{
  "d_model": 256,
  "n_experts": 64,
  "d_expert": 128,
  "router_score": "softmax",
  "normalize_top_k": true,
  "balance_loss": 0.00644,
  "init_std_router": 0.00912,
  "lr_router": 0.000598,
  "optimizer": "muon_variant",
  "batch_tokens": 262144,
  "seq_len": 1024,
  "train_tokens": 945100000,
  "steps": 3606
}
Below are experts of layer 3 (counted from 0) of a mixture-of-experts language model. Rows are named router (the router's row for the expert), up (a neuron's input weights, with its number) and show model dimensions 0-255. Each number is 200 + 40 x the weight over its row's rms, rounded and kept within 0 to 999.
After each expert's rows: "gets" lists some tokens that make up at least twice as much of what it gets as of all text. This comes from a sample of Wikipedia text that the model never trained on. Tokens count by the router's weight.

# expert 2
router,179,204,161,94,132,234,135,203,274,168,187,264,148,168,170,228,276,199,171,153,157,138,241,222,276,153,201,167,192,129,192,184,178,261,173,224,203,204,156,240,166,251,212,214,172,218,191,176,189,218,169,203,247,262,202,167,204,142,237,254,212,231,223,147,191,205,239,227,233,187,188,246,125,259,231,189,136,175,207,256,129,156,157,249,212,242,211,200,278,188,236,211,222,262,245,223,236,218,228,199,181,196,235,225,160,216,220,249,265,232,141,207,175,220,238,161,204,192,135,162,186,205,225,275,168,222,228,223,253,156,161,201,207,230,232,139,158,182,271,267,189,193,237,180,211,190,203,223,184,192,164,207,301,146,244,154,267,211,223,238,193,206,214,225,245,213,215,154,192,188,182,197,282,180,197,230,102,150,231,275,194,191,213,238,235,248,155,148,199,251,190,165,217,209,130,226,219,190,170,145,193,175,280,163,172,143,210,257,209,300,192,208,158,220,231,166,160,188,261,124,207,140,214,209,137,205,222,208,225,260,217,212,153,182,152,244,247,179,206,218,120,216,187,223,127,157,201,304,121,188,223,173,153,211,135,156
up0,233,177,145,135,134,227,171,176,285,174,253,156,229,190,268,263,266,197,202,179,96,199,191,193,263,132,194,205,184,223,214,127,245,230,91,188,130,263,213,221,191,241,229,193,286,201,186,214,168,206,152,180,214,169,156,193,261,201,228,219,189,187,162,240,225,147,172,264,231,191,233,192,134,165,228,261,169,206,173,255,253,161,273,183,268,181,233,213,177,187,176,188,224,185,152,251,191,217,224,199,187,229,247,92,160,193,234,263,191,191,210,210,157,154,252,157,163,169,209,213,234,127,153,209,238,124,210,251,201,135,218,234,223,184,261,202,211,282,246,143,245,251,219,207,178,277,241,154,196,153,255,195,191,191,193,168,275,291,238,180,203,203,195,209,206,208,201,137,177,165,197,230,198,144,212,204,125,271,164,284,256,192,245,152,215,221,172,197,188,159,140,183,210,208,165,178,154,188,230,134,236,181,258,205,247,186,195,184,233,214,233,161,204,253,193,175,268,138,204,153,250,159,184,210,204,193,253,209,208,220,168,215,213,254,186,174,174,238,233,213,167,233,196,137,134,186,124,168,198,294,158,231,151,233,166,208
gets: "f", "b", ",", " ", "y", "m"

# expert 33
router,109,125,194,212,244,203,136,186,188,254,150,72,200,181,183,184,211,219,214,178,194,186,139,140,192,161,211,159,217,204,154,204,171,182,209,175,158,167,132,209,161,151,222,149,203,207,214,210,156,180,244,263,189,257,221,210,204,233,244,202,210,259,189,131,230,175,230,159,255,193,164,230,210,238,236,149,170,200,215,219,202,154,315,173,229,237,229,193,253,188,188,282,191,195,168,202,153,195,197,226,130,160,205,208,239,137,160,191,199,216,254,296,232,122,216,173,139,173,217,170,216,172,211,251,212,179,214,159,222,159,140,228,161,120,177,125,217,156,209,218,221,146,261,199,173,192,170,202,206,89,235,215,263,205,179,109,222,280,144,196,236,186,165,209,213,144,226,215,130,203,171,153,242,240,260,177,154,200,199,221,165,234,232,176,199,201,170,240,274,262,205,152,147,174,223,182,241,224,122,214,138,178,256,208,209,141,167,263,190,234,157,191,125,171,248,297,222,198,199,175,202,141,187,270,220,194,196,225,189,196,186,204,182,213,168,192,205,192,194,163,202,227,273,204,179,198,194,162,137,195,268,129,187,143,172,316
up0,233,178,191,222,184,203,183,232,232,199,204,163,232,220,222,192,169,170,174,169,183,177,179,183,166,174,240,195,154,214,195,190,305,169,268,229,239,152,209,221,123,197,158,218,173,229,245,150,225,254,100,263,179,261,222,263,203,206,172,178,192,255,217,183,300,177,176,251,246,135,170,191,219,180,219,165,166,254,214,190,130,136,285,332,205,214,185,297,257,235,132,192,209,190,215,162,207,244,255,176,169,168,188,217,210,131,190,302,151,188,163,211,199,132,180,211,152,259,246,170,255,238,221,170,165,202,194,166,198,172,226,221,191,266,261,154,233,197,289,224,170,199,274,286,194,162,159,182,246,207,279,231,209,174,119,183,181,258,228,171,125,185,238,224,137,191,141,139,206,156,237,229,207,182,193,124,180,176,236,218,171,217,254,139,201,255,200,256,198,220,221,222,176,155,220,146,125,177,217,201,176,242,183,181,257,168,141,217,165,195,174,230,173,170,233,199,214,212,174,161,192,173,283,193,280,204,124,209,258,244,171,220,216,239,218,188,215,163,207,184,192,224,198,137,250,232,144,186,233,187,227,152,256,195,227,239
gets: "2", "1", "op", " sub", " un", " pro"

# expert 45
router,198,166,187,218,158,251,177,172,113,185,231,292,223,250,202,271,208,222,238,148,198,190,190,136,228,178,150,173,221,182,278,228,138,173,182,127,238,190,251,224,237,157,219,143,245,167,231,159,156,229,192,244,145,219,215,236,177,239,163,206,253,136,145,194,183,160,177,217,234,203,236,250,219,189,257,144,176,168,144,152,151,229,170,233,257,213,254,189,141,256,165,222,266,181,271,162,133,278,225,214,258,151,271,198,177,240,207,137,210,150,126,244,161,220,135,250,178,250,226,206,166,246,221,182,227,144,193,162,204,239,252,193,117,144,248,146,183,180,241,217,192,229,259,230,241,188,169,168,250,196,276,213,262,233,178,258,158,232,180,123,233,153,171,234,233,219,185,217,162,198,145,149,178,196,233,231,215,201,216,251,156,165,248,167,232,248,228,217,262,181,247,169,217,209,149,245,266,223,188,170,151,160,228,250,300,234,218,160,266,233,207,157,146,187,219,140,204,261,222,143,166,214,186,171,220,194,233,222,158,238,147,232,233,236,195,208,198,234,164,152,185,239,243,224,118,217,270,202,171,218,207,216,170,185,148,260
up5,119,258,207,149,222,197,225,201,155,126,196,169,235,270,209,115,176,166,291,247,195,200,211,188,277,143,218,142,208,218,152,193,187,281,176,176,221,196,234,182,255,238,122,253,191,174,148,164,236,237,203,213,301,241,214,189,218,165,190,190,265,140,139,224,199,202,142,179,164,213,242,238,198,206,190,211,217,196,216,183,231,180,189,203,221,183,117,310,179,199,259,207,240,232,244,189,176,240,211,197,243,236,217,197,195,184,224,174,164,195,235,239,204,214,154,243,212,257,129,207,125,192,204,193,159,161,166,224,250,178,260,103,154,213,146,230,170,216,126,209,179,198,213,220,134,247,241,167,237,204,130,256,230,235,189,166,196,220,188,195,192,190,199,231,160,265,155,199,181,190,184,164,231,297,167,203,187,210,230,221,233,124,200,196,203,149,181,177,151,176,214,276,152,225,236,207,242,140,145,174,184,148,223,268,186,215,171,221,164,239,171,208,162,207,272,279,182,250,266,247,186,233,261,171,188,131,147,181,146,269,229,157,125,145,242,192,258,192,204,181,239,195,150,106,145,175,269,158,191,149,225,161,218,216,247,212
gets: "\n", "\n\n", ".", "| ", ").", "=="

# expert 37
router,215,232,218,257,130,167,205,161,253,182,218,216,169,181,120,212,197,260,127,231,201,177,158,205,273,196,220,244,235,127,185,184,286,141,195,195,165,212,196,168,183,197,235,166,169,275,265,170,200,226,194,229,175,247,262,234,247,208,183,216,167,155,204,206,170,245,246,170,189,242,218,176,212,136,265,198,210,206,235,182,250,238,187,201,239,167,268,230,202,184,226,208,222,238,248,233,203,188,208,205,120,240,199,149,215,217,122,179,123,137,97,188,189,133,108,218,149,213,128,195,228,249,279,172,209,216,167,141,250,156,174,249,178,169,250,196,206,212,242,154,232,191,220,219,132,195,165,129,148,227,251,241,223,217,239,240,198,146,162,176,236,178,140,232,164,185,251,143,265,178,205,173,224,177,169,216,154,169,199,213,220,200,192,258,251,185,231,126,202,171,223,212,220,159,197,251,135,294,178,146,287,257,140,194,160,201,221,196,196,110,165,204,233,199,184,225,273,309,268,163,175,180,235,121,195,227,230,205,247,230,211,219,196,155,255,197,161,289,191,210,175,194,180,206,200,181,199,235,247,204,299,193,178,216,152,185
up0,155,237,231,269,198,145,230,108,133,226,181,216,230,248,157,167,154,262,163,197,166,230,191,143,190,239,164,211,183,149,191,277,199,179,175,195,169,260,166,215,169,135,201,229,217,189,166,240,189,275,227,207,90,222,202,238,204,242,240,207,228,91,213,201,164,200,144,184,243,176,143,125,186,199,231,189,176,180,206,183,212,241,163,141,226,248,249,229,210,173,187,235,213,267,175,263,232,225,232,182,210,225,181,233,256,172,166,191,171,176,288,194,121,163,207,225,157,215,186,197,181,212,197,118,219,191,232,158,151,171,289,200,249,211,177,168,185,208,208,204,216,146,265,218,199,290,232,196,121,236,191,195,136,140,174,168,174,221,181,223,167,252,217,201,153,177,180,276,199,257,228,162,213,155,112,207,229,178,212,170,160,197,151,145,201,215,165,152,200,186,164,189,218,233,186,188,169,140,147,201,286,229,162,195,237,170,221,173,216,193,110,234,182,178,84,240,211,219,198,147,195,172,236,220,202,173,248,231,296,163,212,295,158,181,256,191,217,219,231,233,147,95,242,248,267,204,231,171,220,202,146,258,182,183,197,140
gets: " and", ", and", " or", " and the", ",", "s and"

# expert 50
router,260,193,276,248,176,185,176,327,192,256,204,252,228,231,215,208,265,207,129,167,170,101,244,201,209,202,190,167,225,218,175,187,181,143,174,96,212,238,216,168,249,129,213,251,159,190,237,166,195,162,250,254,228,200,213,248,231,139,196,229,161,212,223,181,229,203,225,191,121,242,228,252,228,135,160,184,169,165,211,149,227,230,114,281,174,170,154,150,180,145,218,173,271,127,230,205,171,125,178,206,274,159,173,198,160,160,194,149,208,186,159,254,199,220,183,194,195,211,173,297,164,222,220,183,233,174,201,164,243,249,104,161,237,175,218,159,210,272,185,227,180,168,183,155,232,154,137,163,258,298,160,188,233,186,271,205,235,215,166,170,229,192,205,201,191,213,150,248,198,226,226,145,228,211,198,161,184,215,193,189,232,155,246,212,186,273,233,195,237,199,146,173,144,194,222,227,253,219,264,257,182,155,185,175,189,218,288,185,156,188,236,168,215,183,195,160,176,185,182,171,155,243,175,240,158,212,209,236,149,199,256,200,184,218,174,207,129,175,170,185,303,238,138,147,188,162,248,203,145,178,101,172,158,170,182,226
up0,189,223,209,216,188,225,226,201,221,202,245,322,226,228,228,231,96,136,142,244,162,178,181,153,186,196,258,189,148,191,185,212,250,86,171,203,282,203,199,236,196,213,220,251,193,223,164,174,180,231,245,291,186,158,251,241,258,130,231,232,125,148,231,199,287,229,160,203,214,148,203,240,177,181,169,172,199,200,256,211,160,134,236,194,239,172,249,246,153,239,190,132,168,170,146,195,216,147,194,149,175,160,223,287,217,218,287,174,189,144,160,132,253,210,196,140,178,221,236,202,207,207,225,182,207,262,137,269,200,125,168,218,236,182,268,239,149,246,241,195,202,241,235,211,199,189,201,134,222,226,181,180,187,178,214,223,191,215,229,213,169,229,172,172,162,221,238,240,161,232,170,182,245,105,158,244,249,221,145,197,211,203,172,199,239,191,192,205,191,185,170,179,132,201,187,152,246,239,206,142,278,204,242,193,155,169,159,179,268,169,151,185,192,203,222,207,162,191,191,130,287,185,188,207,135,280,187,185,167,253,232,164,128,252,195,142,245,195,176,156,200,247,173,179,247,191,195,186,159,114,166,225,149,237,110,222
gets: "ard", "st", ",", "\n", "sh", "ph"

# expert 11
router,183,238,295,160,224,241,212,257,215,193,150,259,228,220,196,252,205,248,207,207,128,197,232,194,127,133,225,231,177,172,169,214,271,264,178,227,226,192,192,219,222,246,191,216,169,213,174,171,180,192,166,124,182,259,214,258,221,190,235,218,169,192,171,148,245,169,208,182,140,194,137,161,157,151,268,166,231,177,242,237,200,185,134,152,180,188,215,184,207,247,217,106,215,216,230,167,191,200,187,130,199,135,262,304,190,201,221,217,197,292,219,266,245,159,205,214,232,154,227,182,227,100,169,220,183,213,179,184,258,229,209,175,224,211,147,248,196,181,171,124,202,223,161,190,215,274,246,169,188,200,277,171,166,223,204,160,208,105,147,94,187,162,131,208,238,172,244,217,194,232,231,166,266,188,252,203,180,199,238,222,262,220,201,207,199,192,214,186,194,186,224,138,82,237,184,161,196,210,232,229,216,200,223,218,232,167,202,256,171,143,244,229,154,230,136,210,228,136,184,173,197,214,155,181,135,220,237,128,166,190,194,242,104,207,172,247,194,285,150,228,156,167,151,186,186,222,226,246,125,240,177,128,228,146,242,137
up0,189,154,237,128,101,248,214,247,241,174,223,236,203,176,205,175,237,172,211,195,186,255,223,195,235,208,166,240,199,193,160,250,121,185,246,179,135,183,215,126,250,206,157,190,168,240,169,262,192,184,138,151,257,148,215,264,160,220,231,209,125,223,215,248,181,283,119,190,226,251,167,187,140,111,189,217,292,171,180,250,243,273,174,218,213,172,137,214,222,219,289,266,194,178,178,147,202,206,174,224,179,197,221,196,181,202,136,189,166,190,252,210,209,153,253,181,192,229,159,182,114,208,193,205,145,189,167,155,186,194,170,185,186,217,271,203,216,183,233,141,139,249,163,204,172,259,206,154,201,177,106,131,174,243,115,211,238,124,241,129,164,204,198,165,161,276,210,246,128,283,269,136,234,168,212,259,236,171,197,188,225,256,217,152,227,171,110,138,187,186,234,213,114,173,136,205,229,160,184,127,211,168,215,201,229,166,173,257,190,139,202,219,184,214,238,186,176,158,259,158,202,149,219,179,191,173,239,199,173,212,205,194,191,170,214,233,191,131,238,155,210,216,169,165,205,197,231,260,192,165,205,223,158,251,227,164
gets: " D", " C", " M", " P", " B", " L"

# expert 3
router,178,179,174,235,156,266,135,221,153,181,252,164,194,278,218,231,149,187,234,206,110,157,256,168,251,184,145,183,223,146,278,222,182,270,199,151,202,217,170,200,235,141,246,212,197,191,248,144,141,206,187,213,179,208,230,161,181,285,169,161,257,236,166,218,168,149,225,173,183,164,185,172,209,226,234,167,133,193,203,124,160,240,183,235,249,191,204,172,191,226,166,163,212,204,247,179,172,214,190,206,253,132,217,224,201,256,199,155,195,113,120,204,153,299,178,228,182,182,130,202,226,248,188,232,191,157,168,207,265,243,227,144,143,167,148,127,205,205,197,172,192,254,181,196,199,135,181,128,218,230,216,170,258,218,95,256,250,202,226,157,230,189,177,205,257,243,187,213,201,119,175,205,156,160,231,220,187,258,131,160,261,186,183,206,201,247,156,209,256,184,200,170,210,246,161,240,284,148,214,187,184,251,190,243,216,235,196,152,240,230,246,166,120,117,235,109,218,226,195,180,173,234,210,164,184,159,230,236,197,250,259,251,232,263,173,284,149,285,192,209,120,202,217,201,187,223,234,186,256,245,223,173,161,171,223,221
up0,192,172,223,240,185,203,155,287,148,138,243,154,215,179,230,205,168,251,156,108,164,229,175,151,218,126,158,165,109,239,146,171,253,198,206,211,163,235,231,171,265,118,245,266,261,150,188,237,191,206,208,175,138,177,248,246,218,139,200,192,169,179,230,258,292,260,282,199,123,162,176,176,250,243,216,243,194,201,217,131,209,284,176,194,161,168,213,237,146,243,239,128,129,239,88,252,202,130,159,260,174,187,177,145,192,193,180,221,232,159,153,191,185,284,204,195,187,169,94,167,175,219,293,195,172,228,206,209,229,241,196,158,186,233,166,262,166,182,176,145,196,241,224,241,250,243,267,160,195,192,183,201,241,228,181,238,185,206,197,186,175,159,167,257,221,236,203,160,258,191,208,176,254,209,122,192,236,188,166,171,142,264,243,150,216,190,125,165,199,185,210,212,216,256,174,166,257,221,196,155,249,161,162,218,226,157,177,161,227,203,235,193,196,225,212,197,250,179,171,188,188,255,238,212,215,174,193,284,233,153,189,196,228,157,150,215,201,178,224,137,133,177,229,293,174,222,169,218,190,181,204,199,180,229,192,194
gets: "\n", "| ", "\n\n", "- ", " In ", "|"

# expert 21
router,192,205,223,199,189,223,194,240,229,183,167,172,195,158,196,152,216,303,236,260,146,225,235,199,183,178,241,147,203,183,221,135,235,136,206,166,194,190,187,192,159,261,164,175,118,186,205,221,166,221,231,243,142,227,193,245,281,104,186,172,235,132,189,170,179,254,212,150,195,196,227,186,227,149,198,266,166,163,224,225,269,212,223,193,122,192,210,249,156,234,246,238,238,206,165,221,163,193,188,147,176,256,183,153,176,190,141,180,162,128,168,267,129,212,180,197,180,187,146,176,162,229,208,150,182,231,197,212,257,180,273,219,176,230,239,179,226,239,170,142,192,192,256,150,136,271,237,198,160,192,232,249,243,196,248,278,178,183,198,183,204,102,165,194,162,213,280,198,198,117,280,199,217,171,177,239,206,289,241,270,201,226,170,246,195,123,188,136,216,140,214,225,207,164,255,204,135,224,163,98,277,135,158,184,148,195,266,222,156,141,145,166,233,227,220,194,166,220,216,196,247,248,173,166,167,186,203,168,205,172,217,182,225,140,246,183,274,266,183,168,152,142,237,191,197,222,197,258,213,197,174,167,152,140,173,274
up0,173,169,226,271,171,260,197,241,229,284,166,238,247,158,202,240,164,193,237,226,181,243,190,197,152,230,175,222,186,261,181,202,212,275,253,242,199,246,220,173,170,202,209,211,170,265,191,179,185,162,279,211,158,158,181,229,198,263,199,203,158,215,160,230,240,156,172,143,258,138,172,200,188,174,215,297,189,223,172,215,205,234,186,210,214,178,191,243,225,257,193,155,150,156,183,226,212,188,118,183,160,231,258,143,183,279,184,224,185,217,254,254,160,170,240,245,189,157,174,181,246,273,119,238,267,233,150,171,191,202,187,218,249,222,217,222,306,227,209,157,176,192,170,122,213,268,233,152,196,279,267,231,198,214,242,211,158,224,142,277,239,141,199,205,215,175,218,260,187,187,186,256,227,252,194,211,195,195,230,180,191,211,175,190,314,196,201,253,161,117,239,132,196,98,234,211,245,148,244,274,243,224,203,127,105,131,239,225,157,161,254,185,156,144,199,202,226,144,259,213,178,193,196,188,179,186,197,257,167,172,195,236,207,220,216,146,212,261,224,168,257,256,211,213,183,174,237,229,186,136,123,204,211,193,138,193
gets: ",", " and", ", and", " of", "),", "s,"

# expert 52
router,198,180,275,163,199,107,224,269,219,157,170,188,209,177,243,181,251,176,192,185,129,244,223,201,188,261,249,223,198,250,205,212,187,197,242,273,204,220,143,230,175,221,223,188,243,188,182,276,238,214,219,235,196,273,184,167,191,207,144,241,178,215,208,206,177,225,211,153,169,148,248,156,104,225,247,158,193,183,165,191,203,221,237,231,140,197,219,259,181,185,137,259,258,223,166,148,207,198,224,129,184,247,218,130,272,257,250,188,171,269,254,213,158,199,190,259,215,270,179,209,261,167,246,161,107,199,161,200,209,282,184,200,239,135,165,176,139,229,198,202,206,208,158,139,186,176,183,250,214,243,143,164,201,234,270,250,186,156,250,253,232,225,172,196,287,296,179,215,203,257,136,220,146,180,201,172,195,246,209,170,174,222,146,155,178,220,84,190,242,213,150,150,191,211,178,196,257,194,108,137,229,175,171,206,231,203,170,222,156,246,212,115,163,225,252,146,133,259,140,240,186,149,199,147,215,223,144,194,233,163,155,179,185,176,204,167,218,200,124,182,170,153,165,203,204,165,221,262,209,206,194,221,174,247,271,168
up5,201,187,273,176,207,214,195,188,175,148,186,190,188,183,143,152,186,200,201,256,178,206,264,187,189,214,136,252,176,177,262,198,182,192,128,182,185,261,183,127,130,162,233,210,237,261,216,210,202,237,216,281,217,176,216,221,281,186,216,210,199,176,260,178,165,261,198,167,166,185,188,231,187,180,221,205,210,253,193,177,211,149,222,160,237,255,284,229,181,190,194,202,157,201,68,242,128,135,186,160,163,173,233,236,228,232,138,193,200,185,179,247,260,218,175,159,234,157,229,216,191,236,154,160,110,137,156,194,195,259,196,237,178,247,155,172,181,172,122,211,197,141,183,172,190,292,230,215,184,134,156,182,165,143,247,191,202,165,260,171,279,193,115,149,208,162,157,185,221,253,195,237,214,193,215,172,231,172,162,235,235,187,192,171,171,150,193,153,236,178,227,127,172,160,115,134,187,285,162,196,167,262,251,241,163,222,247,155,194,206,229,192,190,252,220,192,234,237,214,188,224,107,261,232,130,168,121,217,282,159,178,189,172,180,182,190,152,219,150,178,147,87,264,228,239,217,191,163,208,158,158,219,142,199,189,239
gets: " | ", " |", ":", "; ", " |  |", ") | "

# expert 38
router,198,163,190,165,158,239,279,260,217,232,179,197,236,176,207,199,143,193,160,155,230,238,126,198,184,173,196,103,176,184,191,167,161,129,160,186,181,174,219,219,167,285,161,145,204,138,204,231,175,190,225,147,163,238,145,229,166,220,214,181,128,189,176,165,261,242,138,162,226,198,232,241,205,307,125,161,182,245,199,241,187,214,156,173,168,283,204,161,210,204,217,135,250,148,209,232,140,207,166,192,125,200,154,207,170,215,239,174,183,214,190,161,192,133,223,211,248,253,219,154,172,209,163,137,208,199,224,178,144,179,190,252,226,216,215,270,202,196,191,192,264,202,320,231,170,188,255,251,203,239,134,175,150,231,244,207,187,168,201,231,135,91,94,190,255,190,242,219,158,226,114,135,245,245,187,214,263,176,217,223,235,155,166,148,204,215,121,272,112,216,186,175,159,205,192,199,217,184,190,232,160,223,265,237,172,197,165,221,192,200,229,209,219,195,198,189,187,158,243,235,211,173,212,221,166,230,141,226,187,224,162,219,200,227,187,235,216,159,122,262,253,239,200,163,161,293,263,204,205,197,96,152,172,185,226,178
up0,215,198,198,172,186,247,228,194,178,252,167,227,257,186,212,267,220,241,209,238,255,215,127,201,210,230,242,149,201,212,172,196,227,210,201,171,227,256,217,215,195,206,171,174,191,203,227,212,276,165,133,202,225,220,223,143,249,205,174,159,243,152,182,229,225,291,116,227,211,275,249,270,195,212,231,178,282,262,170,223,242,194,270,263,214,239,219,182,163,210,161,162,131,200,157,223,178,193,166,186,231,190,129,178,238,225,267,245,153,265,155,309,195,233,245,220,178,206,217,226,162,269,179,194,246,209,189,219,191,248,233,191,186,221,260,199,125,236,207,175,191,207,196,195,168,307,272,233,245,220,260,128,206,176,201,179,147,187,211,223,152,230,187,204,289,250,310,163,117,200,232,182,187,274,149,178,207,186,240,176,277,227,253,124,179,184,226,210,141,218,220,152,194,271,260,203,167,246,137,201,250,196,186,180,191,266,213,138,163,238,182,254,197,232,248,184,226,219,229,140,221,257,287,207,217,261,147,247,224,194,227,242,151,232,229,169,195,215,130,197,179,143,184,184,186,148,195,223,208,245,162,194,101,215,184,235
gets: "i", "u", "o", "a", " de", "el"

# expert 12
router,256,232,137,198,194,192,129,203,247,196,206,126,217,129,198,226,122,203,120,203,223,185,184,228,224,214,178,204,226,176,293,153,202,201,181,237,210,163,197,259,227,255,201,165,186,215,173,227,197,208,222,209,276,140,227,193,211,245,118,225,158,186,185,275,180,217,189,199,93,180,186,147,176,220,194,230,160,201,188,235,133,176,258,172,284,166,170,254,183,167,198,204,138,298,192,148,175,219,194,155,251,194,249,175,282,220,217,204,162,161,139,171,189,190,247,190,154,270,256,264,211,148,228,191,174,167,138,214,173,237,160,208,250,223,251,241,174,280,224,208,164,128,155,199,227,178,204,229,160,261,176,212,212,163,149,210,224,141,321,163,190,233,263,163,178,206,183,211,166,166,165,266,191,109,188,191,251,230,268,160,202,165,197,180,201,218,196,185,259,221,139,191,163,280,161,220,163,171,184,157,173,168,293,152,208,169,257,228,206,188,185,154,145,158,185,260,210,178,108,214,204,181,179,223,201,140,141,258,222,194,194,249,126,208,223,150,144,211,239,182,165,187,175,201,153,215,172,225,164,289,171,186,164,222,157,193
up1,211,177,269,136,166,164,199,203,175,208,159,133,180,155,208,242,226,174,206,108,267,160,140,206,232,165,166,266,211,171,174,204,252,202,203,196,146,216,215,202,191,203,145,123,165,186,185,169,259,306,136,310,193,165,106,145,203,210,217,248,189,212,174,255,219,222,220,204,162,181,210,116,151,180,258,230,243,220,144,146,165,174,145,168,186,232,139,261,172,214,149,145,243,207,218,148,239,247,162,174,209,205,272,183,265,250,146,189,164,222,187,245,180,225,197,129,162,207,166,187,205,214,166,262,213,148,210,181,218,284,169,181,148,223,168,185,137,228,144,135,184,154,258,167,225,243,267,192,257,237,244,174,180,190,220,224,189,148,201,228,154,249,223,182,192,278,191,158,149,192,244,168,249,209,185,205,246,222,195,158,222,159,152,192,250,223,241,253,259,182,192,245,184,144,156,139,153,247,179,176,237,254,231,181,262,177,174,246,267,204,151,148,212,212,131,215,203,229,176,155,218,178,164,255,159,256,164,247,265,205,209,186,148,143,263,103,195,201,185,182,244,179,182,219,242,222,195,220,170,161,256,181,227,234,192,245
gets: " | ", " ", "; ", " National", " | +", ") | "

# expert 49
router,239,238,197,251,258,179,251,176,196,169,162,213,234,187,155,214,186,259,129,178,235,160,177,161,243,144,199,237,208,159,236,210,177,133,152,219,201,128,199,194,172,236,139,198,235,157,202,205,153,189,215,78,167,270,262,207,215,166,137,214,145,144,240,223,155,176,222,252,238,197,226,154,241,210,233,216,133,274,237,217,193,228,106,198,180,226,250,242,163,129,197,215,161,276,224,301,164,164,185,265,226,197,152,197,168,247,187,223,241,221,142,238,144,197,195,224,225,228,92,222,206,175,227,101,194,187,226,166,237,276,217,180,249,244,214,204,244,154,183,220,163,162,173,254,192,226,210,198,170,189,216,265,175,188,231,274,154,197,217,245,257,208,226,221,152,199,180,256,211,236,159,151,245,159,166,256,190,160,229,103,270,177,126,220,237,173,155,216,131,226,188,171,192,199,208,178,191,201,142,174,234,156,235,199,174,169,218,211,162,203,174,159,241,224,257,215,173,243,209,191,232,127,224,207,220,138,264,154,230,184,202,180,208,209,185,264,281,178,255,208,276,147,168,183,187,138,288,152,232,240,172,181,232,195,253,220
up0,264,224,158,279,192,171,202,166,284,186,189,225,194,188,265,156,196,142,214,129,184,217,245,170,147,187,190,206,185,203,214,209,265,170,158,205,104,187,221,165,158,200,235,241,204,186,205,187,211,202,196,197,141,144,152,232,270,188,127,200,205,197,167,234,193,157,199,126,211,133,186,226,216,205,197,278,247,254,220,211,219,142,165,113,181,113,235,176,189,225,256,165,181,210,206,214,192,177,185,204,196,192,217,225,234,242,155,261,231,164,267,232,164,137,244,312,166,102,150,199,230,168,159,209,207,194,264,229,152,222,193,209,222,164,219,215,181,222,231,215,211,192,173,244,251,177,255,155,189,270,258,187,193,185,210,147,212,156,209,249,259,276,257,226,234,203,187,178,179,157,194,137,213,178,186,245,238,196,238,219,289,114,228,219,167,153,236,219,219,260,222,140,246,201,293,244,172,182,254,203,284,207,232,181,286,205,164,212,286,157,235,187,203,227,284,155,122,184,143,175,152,228,124,166,193,167,251,152,229,216,207,155,153,229,193,244,221,182,215,155,231,201,200,162,207,258,192,273,211,170,199,186,271,224,246,156
gets: ",", "ing", "ed", "ong", "),", ", the"

# expert 0
router,180,197,191,254,183,158,152,283,132,138,214,122,162,161,280,243,187,188,228,207,170,187,156,185,232,256,253,215,223,259,275,164,238,240,146,251,255,194,125,245,169,243,187,182,179,265,179,221,198,210,249,222,159,161,220,184,151,252,149,131,160,209,226,175,273,206,196,238,196,162,125,196,209,171,207,211,300,220,219,202,242,235,264,137,249,232,153,204,173,198,209,168,206,216,199,267,199,206,168,206,224,215,224,145,194,210,248,242,223,215,103,242,212,197,193,241,117,105,234,184,210,222,236,180,156,159,210,222,206,208,174,112,159,214,87,215,166,199,226,196,164,196,265,208,168,175,209,231,150,150,163,206,218,158,228,249,182,221,265,175,221,107,159,287,169,234,268,191,232,184,225,156,227,163,241,239,168,219,149,172,238,172,231,193,205,168,217,183,212,261,224,199,213,210,201,214,215,230,164,188,213,123,199,256,151,220,242,221,124,136,201,199,228,145,128,248,172,253,192,213,196,205,218,194,123,209,180,199,245,216,176,208,165,104,119,229,143,215,250,216,141,222,203,211,193,218,249,246,223,201,156,141,284,159,197,199
up0,240,224,191,170,170,196,201,188,189,206,209,252,220,200,169,253,162,231,219,185,183,233,265,151,223,189,185,235,236,140,269,123,213,196,172,211,177,251,216,166,168,247,154,120,274,204,150,188,177,188,153,146,176,199,209,235,267,249,255,161,212,226,202,191,188,220,187,155,130,262,252,86,217,216,267,213,246,150,272,229,246,212,227,150,225,156,174,256,255,127,229,216,203,208,192,199,186,207,171,206,234,181,230,212,222,194,228,183,166,197,211,148,142,210,283,191,141,220,238,199,162,186,225,210,213,171,179,212,92,173,241,131,193,204,201,198,247,201,169,226,244,266,170,241,190,134,260,80,288,271,196,229,206,240,179,189,230,240,278,256,145,223,206,180,197,182,264,165,256,120,194,226,214,186,184,189,171,202,157,231,206,248,242,236,252,101,259,119,175,183,250,203,218,193,130,188,295,206,234,194,187,178,235,194,156,181,190,209,176,205,193,197,195,274,192,253,185,308,193,170,228,171,247,264,197,217,236,201,124,206,217,161,193,225,175,154,193,185,219,158,163,257,244,238,197,223,219,172,257,112,161,211,255,191,253,224
gets: "–", " ", " (", ", ", "/", "-"